{
  "n_layer": 11,
  "d_model": 256,
  "n_experts": 12,
  "experts_per_token": 1,
  "d_expert": 576,
  "d_shared_expert": 0,
  "activation": "swiglu",
  "moe_layers": [1, 3, 5, 7, 9],
  "router_score": "sigmoid",
  "normalize_top_k": false,
  "routed_scale": 1.0,
  "balance_loss": 0.00204,
  "balance_bias": false,
  "router_noise": 0.05,
  "router_bias": true,
  "init_std_router": 0.0209,
  "lr_router": 0.000773,
  "n_head": 2,
  "n_kv_head": 2,
  "head_dim": 128,
  "vocab_size": 32768,
  "norm": "rmsnorm",
  "norm_place": "pre",
  "norm_eps": 1e-05,
  "positions": "rope",
  "rope_base": 10000.0,
  "rope_fraction": 1.0,
  "qk_norm": false,
  "attn_scale": 0.0884,
  "tie_embeddings": false,
  "parallel_block": true,
  "init": "normal",
  "init_std_qkv": 0.0302,
  "init_std_o": 0.00645,
  "init_std_up": 0.0302,
  "init_std_down": 0.00322,
  "init_out_by_depth": true,
  "optimizer": "soap_variant",
  "lr": 0.00418,
  "lr_mult_up": 0.69,
  "beta1": 0.95,
  "beta2": 0.95,
  "lr_head": 0.00753,
  "grad_clip": 0.5,
  "warmup_steps": 200,
  "schedule": "wsd",
  "decay_fraction": 0.456,
  "decay_shape": "linear",
  "final_lr_fraction": 0.1,
  "batch_tokens": [65536, 131072, 262144],
  "seq_len": 768,
  "doc_mask": true,
  "train_tokens": 526100000,
  "steps": 3814,
  "dataset": "wikipedia_en"
}
Below are experts of layer 3 (counted from 0) of a mixture-of-experts language model. Rows are named router (the router's row for the expert), down (a neuron's output weights, with its number) and show model dimensions 0-255. Each number is 500 + 50 x the weight over its row's rms, rounded and kept within 0 to 999. Numbers have three digits each.
Before each expert's rows: "comes before" lists some tokens at least twice as common just after its tokens as in all text. This comes from a sample of Wikipedia text that the model never trained on. Tokens count by the router's weight.

# expert 5
comes before: "-", "|", "==", " The", "The", "==="
router:520492538440557434442520550396456487406527428508483484492456449496470465482607426543479472595490530474588527505574458532505526588428479464477503430494551576465442403502484488508330525498521476528459528516489507555404546479588498496403556537469463499568422486380464524490519506483465530501483390531541483559427532496503423556504473467528461526466493446465609503463413408484465534462512646509499510460387494603435488535505499467561528526463562484422499463550479453530447558424438583527595487450546532534489415474482496511554508498501468601471433459495504475509503541528508460430468604514587451488531394461458518511489507433554521512560378516550521469497471492581476413519523476454487572476569443507418554569503506542543549402534436549445530464505504402519497534515503479
down0:553529445528458435549523501434563460478437506504512502507558387517506447546488488476427516550521538502545466438503532580441519474504419505462551388490523525471484518470501537484464460488537437595480524535551464419478479535458543533396567494461475470486472537571482504469465469427519556494434509527472481543504546523526449564489422519498375449459393428470492485531497463459492463390478530424450537514479428541532495517392456465447635492554462389478489488482425518527545488481475558428451528550526488483495429543497496472568517578522467469466489544427581487568527428483560518562446458584552489456469488504542594433538528498528470527532478448576536432539504458465420542457541640476514555550447510472424608630491500405595546413495529391509480366578522455500542559582442441
down1:474491490479471476401556448499553458391465493387479525539480481416469511485546471586457483515492535430457495496541486525382510555383507493535535450450518538414459468475558626427528452515491529546479503540447459487468437539482504527512455383536553439492449451584491429485494560446479451470463482567463446506423542513578482456519483515584395471496484459622483443623466473415485457442558420543586553549435519548465496399459453584463587529409506432486563587553389454574508515478451589513557460504457554519476438514545588474484493592636465559473494486437504493517556503517532527534485469570594530470526490507541528511599459581477520447525457459525578434519505502487473491505571441455524534529538447504495535444446528432452557466513522395456467461517477477531485518535426517
down2:429486520511495434490469460492595391540431529415464482527507576523436560544415506432534464512404536569485463516504447512440410497531449491504561478509502545454496432489468522437520505481601432639490551537469495539592406523546438476467447480517520539575528563535497503425530497475500490460469510480510504465522441421528528435530502480469412426574491509568431562440519481512550559423546520446504536541457524477509434573485485534504508512431445437399598489488553453525513502580573512564526418586490499568396459360487506506490495459513478528593639456534500454557486496454555516456507483519460490490452538475432487422549447520457404496493502539637553513531454473525518381498527386515541452493502448483492576553402478535506460406464541487535501413529595439461485461558577465
down3:501548455516493518493527554435504550470469631495500533489515406500502537454552553539532577550502495483584497556569606477516530579544475509450503452516595489598476400455421493482475512612474539394504522445534483436496579474474512562389508427520567484596576509497503511518477488499492429487502423575448581500558580464489521498389443584503382360499495514432513519482474482508544519506524402506529513453491448555469586429450473490514489536515557442528474579474475584602427464483564510500564514536534440517451520447482486525548451514488428548510616533530583541516480547523518548539383446534466450551546481477522487536472527422516475499497403507498493492479494561419514507479531406490521485398472429446438494492488494452444577581570598541505378411476457426523471461468481482
down4:443488482468513523482576534450420463433533367527502545517487453483427589426514495538505510426521524507483564615516471464396543403557411483500580442562513448568420414384480570449536530493480536500486543483470433453527549522496482462503528510537506529615523498496475502502549529557489460551413525402543458516348430513470492480522477489493489476471489448567505477500476549525543418575524498522447372417573636533529418452484480482516478494435495568562567552556500575468525510517587463471500546518455440456450494471488569525429487482554510517474509493549424389508488433536542475463460529578580444519625492562483495592483543575406567513517506439528434516500481554590401593453496499451493470431510569492494538398458501518448538504534541472514481538478455450564474470460468535
down5:481520458513449603604454527470507494499543492530447532544577469472508489509487436505443419567522579381490492515456533475447473423494447573482452610435515444445491576529490496401491503510540510487467507484603502543450485456523429544426438546512485488600478487460528544517437508516475415560445447524393457511510510609488444519502466528497414507443472468552452462481423468462519532533429563473419476496440509509509527527476528587585561542477593503480548536453501517537560522589536532535581615612439522583500443531482488516489471472564568518484487533480398594560543501466458564425466506472489546507461521472495512603500445420442404499521462483466455616496506522434535478577487489498466474514559506545504562479485462528533435464415511453515330531418444454573562544434398582

# expert 8
comes before: " |", ".", ",", "–", "th", " of"
router:423489561435502524552535477441567466530497420536535480469630438502539556525437370465509552586441530387436437456502530436485521550496496461504480579507527510405500428505477506512541438434457545500464472457469520505506631459529551513513527558531516520500496463436556493410541571478465515441545467517572429435542562583534511519478485468481526467435525572466480510466408481426388488473395480543475501586487461569564513486521550501504466500431582458511481402484568516518438572534488471529532460497509538558493579519546448521471509501428568508511425504474433517482538428499551489453563482590472431561483481511482480569508481554506487410509502532457573556509510499496518515558521546496434396453566492450423516652496608416392562537509444424446499624562468409475408477459497520
down0:506535498560553520595506415489584461473550437587489544481492451543459496518341423519559539430431541503569531537501489478553494461501411518456531502405503494473474504516521416482556510589538551517505536582491507438466474528503439523446461481466504401465439443522463470598478496488465491551418468589549456519460531359525432489552556432467515481483486517447574523442428441500436474401437561474476567522577609524490533538522548480463502408500504541481432465448482510477573554531509426448464454518455543524547476516477445491545512489588471481501413439489462481477465477583522559452630583471538547487555487377528480449491438517529495472484475473537561517464516490588387583488528576537456442569466530573371507543434522403465546533507465452553473557587482469454454520431449563
down1:431437613421659500492470524527542420459530529543492496610496520436520441538560444613494555520434480570471496560446499462552488500487449513507537544547530459483486500471563568473470457458431508577542478467491518515503505529508504517436504440453581497557438478500465457446560601536616557444505512530404492566481514532475463429462458448477395565462533486478481414510466526593551540514543497500496538473520432558491458612522576538533500541447499412534495500522469470420505663539474485500514482516565503448375453524532475582494518541502488475557450527459545482574419497437488558478570465568491467502569547526537482551510558605596546463545461451503566498473456471572505572495519578500484440390520463502522430464496397469531517502503545415378497520399470401537518519454504440
down2:366483524482486497523554420438472421534503501427455505582541442526400536476573471548475449529497403532484488458479488534531511517512519485486512539465466526506506421571505503463548555508504536558482475414498431581538506477636541563500460534511488501490455422439458452500592543480508485471527500504463546427447514466441526399502388548430451530546497575582494479520460488454527487531578522561500470556466567461451459433456499556487486417517475425458560482517549525484447493554522502489601454462524481584496550542488438507550504498464353526422518514450477480356433527553499477511482437579505500645495398579472511414451533406418514411507424518427594562518506599455515480464504479471508501469482655522427432502507484511478489494512547478473413537390437423463443453497492476
down3:343421672556479498525449558525451456508554478546549408449530513565518438526524557511573477507447500502400504472552456477463550620568473463523446571469519543525534474532487530487455448444525548552552609519481452567452473521497483413490409468464510458400485441472486471570439592555555489466550511523523486452422538476520532405564438501512527483479599511475570463525544494441389476563590519537512592520548509510555472531485565509403488447522497526513484415564544474462551654470458508576444534467508408534487429513512381488487579538453534523524515512588502606515512570558499456544465508524547560544544484552420412511493536533463505500452529502430524540489505502437482445497486500508523547454544523519532441527532479441505449501516442485497591542553397430396518492478554487
down4:498431596486560492394501614492472497523514506462499490506564574464527541501500532551511459547458483410545506468423454428447434520506453468409475472483547495524496479442489477453427471495503586492483568501591545511445447469516517540528540490498522468484576533507574501476472554483547397420507543626462496439562549507539451600446527461569460526566417542493433491431502438525572489561485376502461538462453564538483559415513503533592538645638557490525432490562543536547560534504466508532552519573478520565413477534459388473499519510434514510463516549471541585496533568587423529460437483595578533441539552470578471479514460449512478547488453460511512458494642540648540535441519439500498517421533460487484546439448491526489513580566561456519576482478475476522454457485464524
down5:532453565467595424483528581567521449385441494480490543506444520537450475469455544535452488445445521400443452616521560624507442453594535493550479539426566504515347513459511501478458462479448486497476543436528453482566502502527504631476559492481469588460519457515469431515475496547472472521545520418539497494462509393458462521497574441482512446547483494480570510424543509500580500443513498509445485439507471512500526491479513554581410508524459525519618463520549519473583504436517504529384463535504513551469465572523446499473554555534428441393548471507501519377546543409520523527489513523491489501494474461566611438416478414561494482459529486436422448500588569551443396435469505536471556535522476473538507505418536483497473494491486581498496361414381563475499557507450457

# expert 6
comes before: ",", ".", ".\n\n", "–", ")\n", " and"
router:482426612548533441461510519409540509510454487552440418438473558469500479436461424529528524515485436566446556469501428502530499629482534502434484468429547542427558481366445410462490458530465540482504524518465466533512497447512645433510543570534555551420535520426449487540603492570502457488537465471539508528559476489494458415476511469589503421546542578480496501462500455435526536574522581633442551518483425490424588571500499513537555567489545460518492501541547522562491525491451460473515505470472461514464386506524435503536507511472531557516487470503460451479507569510436487530523558539496470653488507493509475415470555483577612568468513510494552538481454513564507446446472316457511553522441488445515573481431547368478547407530484517543477572484488449558505434496451528
down0:515575627516429556480502528397486515513565427522472482579481465514481438549462540452503501602521501432535496438515515539561526428537379544534484517482514516518601422567498439447527440487490420479465482538572515444366510442519508551520460519499485505464468542585586469460451439507464333495510448534509483517496500460356550480625508493523502416546486487510533492450499428410557532395489450522498466473487542470535424533554497465462489504486584496558519480512447457529524496478473454519506503464420478434503510501380502545465515457510544461428471514461537412503443430562440487504579541612531538495557539561572468491532410461466466484494434533405431567436478444523578492506444446467495510507441479426503451485496626523512600455508560602482492535496411516460485574514489396
down1:493539482431481627399476454507489494521490487502500504547604502465499533487443631609374517627537429453531567534482511553554544510506490508478510503467492570456453462510382458484496483491565543460533505575499530527460614445412538447442488547605504454587549488502531585438463527462449470537483573463523502474591470467517598554504524451497431518550514513506551489503523479490581447572431545498502524487560541441478438450511455473420492524494612489459460442459486428480524562477531507502499484576547471620467530474480561453538529587483500521514549608471580562468540409496522589563453460435511505457539456434541377455429480572406405422465432509528410494447522565481455572468498517415551563544528485485494512456490506547434469551476504436510467555558486468454552563485448498
down2:536488469591475487490476540520493462521542472482477540491542539505448498539522556431534522513409512566517517409542586522499507461537456567444455479531479457514454495522452464478492591448436471499480442594393513546419440448424494489415560496541410621442462493473532430474639483483472520499416544460580544500504483471533524587503375551455538489547534423500405478520519440425564480510559512605491506409608475459440608434573528469499540492486524464554473500439425402549523518505625578450537504507496580451535516565460503423542485434579488425441481509482530629560500538435520516441490488489500568404548447473494568478440520544571502468570461475574505427539454530441529475488473535428400478501476527463456557570455481521570505418495554509453441487536569456569521528458537481
down3:436551532516407567507478486602442485483471486509511439491537545440526483443490553511492545429433524449454550485516488476549542550369477462479487516466452373555468436478513461458485504558469563413584451528547441522433551567525539497472510539481437550502565471472474435528521459463511528522548527484523432564578501501562504585446510514441440537436470505528491555576459396553486421457478497524563457444584580492499524453425465429529530494557494542559380538472484436418377446508521449487488497562455459547520570543546494552474379433549508530544547597574428515420635488513546470652475467469456417509459457477522568556521456510522449489545496481547530473557452524450507509516430526457570503543498464577523539534513540535565544621511523481582561524446481604518442431426452492
down4:541528363578558522460546452553511542535564531509466439453537489537496521558497539420463417575537565464534498471496524423505456518514522537468468458566492576543480470557461513596610488462506598579555462399570455384471492459601446436515445439524451471495457444526538362450439427421582572549489476455470467509521527483519545384490557454484478450559574470473421549562494606448449391443540578518541521527419456569521428510490490427456478453489440505505430445540503512597556602471445461546503484460510525452514540532496510501446477519416525510452501493511530512518456484376541436500528576481471494562492585472527527489557496467488465513545492500524478502476543374390461457456479486472490474540488448507472548570508571449529470560436572528535450523447441560486412550532572516
down5:519549443420522422376456522412496509562552509460501553496467482491417440572496451455552561548525479482541413531536562568422541498566487528575582454479427596495510558437538442485561589493470466533425465483579495421458420487462461475554471594462503462543495521530499489584391512487400500513506489543491545508426444420464425445544516544505508501401422459494481568442481570443564418500424426625438471463405547512514477397490522521578500489519490528417482525499482567482573523498475545477519480590508523515617630480468540581597378528469508556595489521490438475423476528494537598459481537475464510467476466498460481456514568525500436449551417503547469414572566576573483459482571497504442480474542465525454467553451492436468494527520551455476494491491511490445496492499494454

# expert 4
comes before: " ", " and", " which", " but", " he", "000"
router:448545451476518513528460528430453512525507499454442433411434497528490501466514413534530647432431470457449504442520455450468530529407511471460409376424612488552547452454477466533532545576491504514525510412418458508494475522473473452554454465538534570436479530405478522381492500488497468451565351490494558485526594477494494523539604525538473538545519456475483447465567508423489508520500651485532628408537479509534532572573509465544416564536501518504492368547519482439472511471515523523491570439472516564534508507541492537487508467541494513488488545563481468448515515531461405393585557533565473527515486449450475361478507615561527543523488553521517504452514502616509549509549437476466551594535522532405511464398521439470553477601517513477478524519487509506428481492486539
down0:560540510495475488546527458483492554484526540625577517474444527521598513421458519470470428399459509555514513625438449392485483481545538491542573474505488449429482424547398552427602524519545433532543486534466568454476533491492510439541473466466403465451606524510479608495560480597480535497547457453481522517464414530443440393551520531509544496471551439544505594554493477487483547568459480448519466434527526474546469486531486528545521538512441565461469493525527467458551541447475542495371548462556456365469608489490513484511531465454497471363411586559502510509524387538534521537401451457476485437521468457474444489530472488509480504540447543544453466486486506544522510600544555633427462492549466486503472458437437456578434581445536450528409490434487511393528473522488487
down1:509508478510506475492464542523445502507454480450536489577557446473537509578501497438493464605401496442545587588513493456555563415524428509467432494417508447464444438492579536585492522544528441398480478479526428505476439408537541410514454559539515476501556514508427521433494394505641543472488496516516504579507530486501508404515514520491508554587469474514500484483485461362536517434533496500551497500444544458438532436504571470523491559577516573509477478519568421428467496511474403438507618463556535486601514417456497458426502511520550441565568559475429489524452480543515541556478531513553605479487652515534443517448431567516490543452544468502486497477437614504560536544511384482452478501413471445522407530535493525442378542513434601470510510410507576520476491536486485
down2:483522516525474479535418461638568595516553535495513593469472523461470423541417535437460531496490435446486481533484479494586454557491447479488509494521497497499366472514626550581436576580480518532426481535445595458434498428486486525464530442521512416521473449481560547496416461538485506576473502497430496520553499546446503572485489448505347457592481501454448447584430502446569553544497467435502541455531534473432489474517535495503481428559401492497506519627438523462432526563470491448478499414541511512490521479455536481567523451533495496550436515533530513447406412558492468487522550522575523485552466512554468449573493501472546486489599457468444630382564525503514466484499560505547514490494526510407479545431521455551572432411503367544426470478453425505426467565435542
down3:575448641551492542538508522539489510482616484588429511455512531442526546416527548465530635619545516459566479464585561498493539468466453545449543510386481433479510491481578474495562506491456553412533492457501504491584574514517499556558548560554467502377565549472509434439516550472393401457491432583596481532529509521437523454546468487489524415560496537476501568459463516545526488566581485562544486515414390551485478551620386473516504505492510486484529462602551572523448467488504549445532501566558442541504485488523487501502523494479549510532524559502534395507449550499492464541544493458420486546587397502602568511520496576454471466476511458477541543494478483464438431537588489399508533536434494572486474487483407415600490496486501496511422528548496578547475524468491464
down4:466568505459570591431417523544417471558436515542509585483498469457569534545492516546513460529478554397479547534493463504548488518456443444505576549544478463558518477485490584546414470410557524492470490405471495471524571520541472530482484446552570473482530570537463424495476415447463406455409450510575427556553524445502588448514449460445552470469473515472452482505531482445390476519462529534512455508534475533559424507493478473527494362476442628482454558517419526451501494633499388476411503517513447386525431514418564434457540589508567445506470507508513546584552457515450524537542533495472579442461599549545513418505405431485600512547497415503484581497507504473481447543442468566533542484434493491518468483486435519540558538483508501459555431501439567527405520489402435
down5:548476517471487480565463437568554563618546455572435540482418546530499580540432497571483491429536450497437436420478485464482450452562480405448539469517470536547525499566526481516440416503478513464514447560591506536593525418467431436392498517545541526445471463531435459485583412491423405464442475582453516468609517512488499400497472498522351536484444500518467496465566541442404506484482528452405548513497537447442520545515547497501473489518531544513517630572443547411472501506514585582458423570483526529551534493435437457505528485459571473533494514481499465543530501498468549507441408556469506639586499462435514467536593552474612500449489477428464521448608513412565515465511535575543440506524455450510499519472542602519463499491446492479422498492504493551531553455454539

# expert 9
comes before: ":", "\n", "\n\n", " species", "us", " by"
router:477506477479498493566597538510548512580547495508405552512528584536477617445615512463565431486524467477568538483432422565518495491405476442515514522555579503489490508445508477530446526469492625553441516515415512492513524417384538560505504454549405522562447385521547547456453472503491540503527445454519430494447473500473439527523525539456473495474555456541467530544410498570411628589499599528490497441433533489597546555567461506496451498415459467456554464441494572469506530450468496534491529544520557415410419597476515434450525568396570576521469465543461443497532534533477522453515516556513491522494460533427501449521503428563474642487581490445555547428485489556510579507531490418505547568538562509461514378501511464406441459520493392496547482494482519533501500531466463
down0:530433394492483526444553392437459424405489529566506515515595591526507445529490514443467477461435554465483605499621478491477556477534479413508420518497465534464491498448556380516482529452470509466494554591419538532496496512487404559442471539580457596452500475478531554567482528444542537519578477504518512531443581462472549507458560420569471499494603528551567474464368415515497490432516526485474496520493511537524495461511581526548557588490570451507479525375479440467527464492484583549533520551560450523429525470506504471528557504547466562466507496577482447487548501536486420461460525572454560473515461449369556469510553386414467518536511569518486468443487460545539574542529460531482559464497526495431559542552570569453483430413401456551365551473521475493530451442495454
down1:574482517515552440626601540546504489465515469541481490495593507447434532502497558550485468554535444524581506486480547496336601584487530537515450358527497497558516514562507473612447448526596538568438432466464526490462511541597484574484528506459590485526489467485419522508437487564501526586491483435399461555576658437466456451473520448525457501502477476406507563390449517500483566517491517489441417502463524532479463547449488510470457565593559572495434502464417613501532579543475536426544415578487556469490532438484563520561498479568522502537485447461495466466537496436509531554503462458527490544469487503531446521493459468488495603482507587519483481494442489499510466508494466540490417510472500605466555475530477549419516497457396406457414586499511511575488529524456421
down2:412522584447539478451501484461563421514462488488475444555536442516505491503564503477454520539495497536504490526486490520489494481504432429454442476533451485546555542617493594560599414480497534334558506476579476451565507417436611453538516506432413472568411521544536469486535486484400580571486516511501539593387454423486489379521517545431491446539498549534469429527520418524450551581531525475498531449487513557535490469478486495462520511565543462558508556529542500438528477418467458504510492424505560533613452554592513552497408509454539549535455544480513387474547510408487488452520463583581512512515467356455507489432500486544516596551495528502548498522470533480482474497454510540548527468498498516427476482508486415331417476573436446494514516421404463519530564551485501
down3:474527497482450361373462518475479434478497504506465475481401527454450453399542615562419574475429529539540478511566436421506454512484486501548405458481458489543542458562440499410469615522530507506518460530393301522481428532519385406565486527511512499565504532450535472470551506491502458502490467513522464462458466595440425532521473535493535451475500480446550453484492494621547404482347493486498540488548514535521485647466530447499425448567409546509478507475427536520547498516558465476576419572550481494478487536512499560481495608617456515476561513564577491536557493487449486467468422493465415486487477532471494438521525494539458514507514527491493516534512505506532602425492491493497507471520513433429585535499439567524542538484453518508441495463468492479568427427566480
down4:570491430522453512470548498491565499548540481452644464545415496444481419482451458516492551541490455487491474498446434562499523505462571478414527484468458527472488434462501530531460489531502380365550557508567567529444499543559465472566524538590468644475417483493545421443516555569540586535541501495515548621484502419420525502536474525510467486460530540529429529528553449555508498495432536564497421461512558495505472517511564482487497548519597566494553447465449549506546419550495490389544498422532514526468416460408462479619506406441519578465500541525480498426421488459491493576489550487486440567493464506542557479550478504382411480580529495586522530429572495511505566563503426566429596461492503480460452480519511519400497567550458438476512584544541506460597537472579495
down5:492528454519516463489476475545473575535512475510561527489399559507502427532418488506460474531468428440540502535470515556531551450439448487457394425409525550554514509522475487552490524420490469525481530491539501545548543449564425484554470455462560453466406471470490540381555558458491516481417568548498493600446475415489496359461493521495531460419511395534535464505519544509431536447490475544541485558432488557523521504458489507412501485518537466581400583508458524557467513496558511547518464444541533603440409495508490472567427419516537410498516530479515437518482546439552451471482557563504434491486510516468504488527622548562567569449560507525470503470434467590538475624527550602498576419534500557626533515637470495475565522491495514538427591445487500479651531507419452

# expert 11
comes before: " of", " was", "==\n", " and", " is", " ==\n"
router:539484632500506548498539549490533601459390481481536445540507498501579411465450472503458537516528509588528597505531518467414515465460507406498459469420610553443534452474435506561463386508500522456490516531485521522514594532479433448479572506596495455510468549461501525514507504467429478522494512519510442525550509532428497483519516440504575535522559469410438460488513458405432489471434538526482424499313487510515524559480530543518615424484554468501524424490421443488451547493478517500469524556572481560532458462514454524460527591388538546535452562600489475564527444497564490462454493515543357364481511445516505489466501498539429389505542538430526467548468450476550486467593555507462432493588454506428506614571526512416498558441507520513481519450587441527487543534479539
down0:471520586495504495509425497395490485542457520425535426544471498485451435501501425478525523549490510441429451536501443504498508505549475481467588542435424504601434516490501491502516426560470515540502457452530434604531561606478547590492464492474515476485492520574509510531458403525490456467635439372498463481495514468436453550488489527557504555492564540477496550518474516482464529483513506538444465549460465520546589523548513451473388516503395456462505516513523506520580544500519483399382407366644428493544492548503475470533532512504545447523451608553448559478419519541482488492526408548521479410638510503525447418467525451586547497363486439528490486461514504527539561498548562574502559440514517533396499479466582448407511449466539442453565517514538540503381495507455488
down1:467462580525533522538437495587557508535570546587449490417533501516410594558511455565524482527461462559498517467523498499506555452484431481519570557545518501522442538541525448528565411496512477481515528548475544502599535479437528541387493492609425456484558547422436497508586483594520533479555468525553507549493470455530459451421450489539423625454601488559390476498550450427524430555491438531467544560508551530533541511546518473465510498465405496474493501617464488423418453527493468417454505473460404469519533507502534578504426583492474584532517529497487480489555528505553576520561487563591492512557588506519471452513496539366565549478541382448480467475493560537464497399529452555515411450543601535497454418492554524443471524573508518425609474501566574488509465503551435
down2:444512571539599517535496445564463621487443501510424422495466448515471530524531426509475481425444557509484499601426548540532485480430505446445484594516406430439495530453515560496496433478504436463495430489550475408562541508538501498497519509551467571391653555523493458381524495491577560433479488540481507471514481544484562515608463485495471467478460494546500515481467568461482510444435519395447535518567537471534489562487428526485527513429510439541492451584561487491429420483462517463446511546485412416492556591461514519420605513523451613550525461572546520454363429474503408546488481505576452516530468608508537399499458538519476452555546515611487475566518482435512543439534373487458485406522520461503532483441555506470479463509475546509498452564561457451497436483553484
down3:512544510507544570520429551463404441498473514474450528498492425440448493404500520514428488542591543453521473453524505492484430530561516568464529549421547541522661544484436534570479588482491511502537502448522550507548420506463550483488484573441475491399431456544481514435460585519487456489506439525486518474478655460428484367489401571464441537452455514510492486531459486469443574538525560534562586500478485500462556610477476643547493457531518538492522454520414533480561424589502455457556414512543462464473423496438483478488542466567527499518455542443430617515551517427480533651472545543482550522528479461501565490568510419439539484544503530420483569530537516530555458536508427532499534542371448505531541543421465495476484517529423510529546490485412465547525597455453475
down4:516521489590540556441557482552554597571421433508558588353534433495536459566537477484460525554532503497502621507453487513530505480469524433570556480541477497537486544462590422394477434452511527541559551463471490471514439451437515483594453445499457500482436483530505526482496513506505422564453521487447532494594490508506524500586452470514496501569503544469496473469491467522511534567412468589594459585514450503594492418518452547569442519533550500483537550521569481521575543481516412539437462520526409532478391432514496508543388506393492430507562543544526402468501534480615499436546532443546454469412471532516505530384629472448531525484571562539540481560552509528503445443467499567477419539489538514527483577550467473451480545429511471448422496465552445560557632459506515
down5:469482480597471527427490480549519462494545522540435536483579529451538537500486549431461474554529524478503519509496587472449521523543423470505524485556471479503646453451568552437502554499614476495480431442583608429477560486478577479509472474458566475531476496457539454430402437409461489403495513411501494498479553550589470532484507523409523441444454517571515590586574444564486452500453486511470499525518525468634486466535494552498415588533590383509454521403465484416473502532522483506474479383623503496576422484513445435459461545572499440477516481517435531487475497522520550541408502380411421540472507498515469469500465479482533414422393526488503437535517534482554374473503487479438482529466505432496419505494429445455450442552515499515491490572540524475413515570567499

# expert 3
comes before: " the", " a", " his", " its", " an", " be"
router:423455564408508554531514549511517488558497456535559490444457508512557460413522492507491551529466529493539555373544387487525504536451531481493495393556482513452568465418461419405531531502454641580487565453493517505526495420441552516518540530524564564470485486507551495522487521479514509587464578480519485493432496589469626421449500468417478360532516564448426535463526430525492506497439516492531543417493519488410534584484490487526532467544494485420514425515459556499532555390410544493543547468445491522509525533525481386481495508600549466473465467545437446574461526507478473465539445497573458537643575464472464456492559412519558569468454517573486633482535466539562507544449392476502536489466481489432463475475497513423558470497492442633483515491510438472475416499457431
down0:497536422417530483427451490421558494493527495520448517429468579503579499489579472498444653432531464621417533564455440531494545455526535570414488544514493469522520545422473483497517494427452500502540543546466504332448497424511578552475522561455466432527525581480534498637547506500454563430477484583569521554381542475487472450503487513581537466438522524538480477418480458525429511533490518539483392553563483438421521449456429526511612600594446612525511578575457471467520461547557573563507415475506492466476514561471446444429452438438584534509561542533410459473557518521492511484590437503472502504512534578506527528494520467491485441466492517580511452480383540480493552441513424465533578466517490552463534551448546519490511468512542483517490477462462569527448532557483506
down1:552426558520475419452501571495468448432467420498529547432539446466479476464499494513426491521529524498448412441561435617483516554501536495513578542521486469572555451587516502455524512473519554526407480489469416485624498572503535470495579509511519520533469520505491563448544426512451546412466479525468480465554631503406552409476420401509498616530600530505488487550409472533493497532506514589471574485361487413512576485464476499602525469515484468456422532526470602413422497457503553498489537543487563520479466580421471557542586564520516512544479484461492523523538534594522504558503450519561581432522505458437472533558511501473547460563401506439477475559493488488583474499454532474389428504500555446519607433478506461441486483548542577454623486491472487429521451431467544
down2:613504462412500488570520404605549481513530426534501493495492579488517584488490607503542543486471531486506403505484553548509495521448522453562555495550487545509562529584545493472485545436498568613525503543528479566548533563455520513432499424572527495479514499456401640568511477509499535586538546465521439546427524494458500434505484510472558535495503500461488518586540585480520511508496535469412462399470511477445438525450495550517404479456523500520480501418580512487426460462514466562340576472495452481485482489437484455424499578525518434463488588469505526584412479473445534565450536451519457540539534507479439577477460511529535443508523482470420488465545491399496467453552517441591479441482553616538500569525469524401474412649541502543432517435514544560589434600494533
down3:495488550506559494479495438521538605432479410478410506493566516501497522416505519480588523534520523460465433485516466500432501463482527530583577460471490519414450496537578407469533474480453455556498444527539523629543599562447524463546442419535566549416590523594480432529496501473456558466438476567460406546469544534549441489557540512480550480421435547459505458585469453407469558583465524611496516479464459439543440417512485557509457448411421573512440545453444456567432562431540502466507493551477484449499472512563529472568475545436547475444401518509536510482613480450486499522522524555487544499594423500505544449503512460536527475505587527546502470472411446541452414428501510456502574465404506470466477588458477393577610524459506525494559515456479486463562383565490496
down4:536495441540511442588558513498490506530610495434502474467453494534560478578601520497481469530504531423421471543548522576475487455562548607514502490477505498501508506387515505485460571444411427520481593489457430464542556476371567409525546536539522449636434506537544624557448458498449512490418573568568464541497548457583572605547359528406453496476481541487493566520456513459497556409478482469480485537525540381474457528472453537476506432519558457517494508467393486451532497450427471403461449525544459540440461505466522502473540429435531448560487504517460486576527591443450526431507456495509503519497528394534508568456467552480524528581603611461451512570513563492529454537502461480582474423502524514525463529527450486541506499500526517420534544557474562448474444539586521
down5:527392539506464472506578536476492555469522531524504508487465502528521569629455570589460518508473406655487473488498482526477527491448486415526482537466467538440519407443528602424549505455493464530526456501461551486556555468533401449520558467576554518506584554472491479497461479508617549496452399456541489520462431481466491453524513391569409506468453477470535514431493547466481451468521492634472517531561512532506480631515522458425446585518467356490437421421478468535470469480448568463529532489513432480486552470518514497558553408571576450555547558564524555530472525504503451531484541509501634473527508495396430559559447532515506498456551399405506436511455552521494596492474493540444558489557493499499490553488496467442414431502486510573433570575529537441465432544502443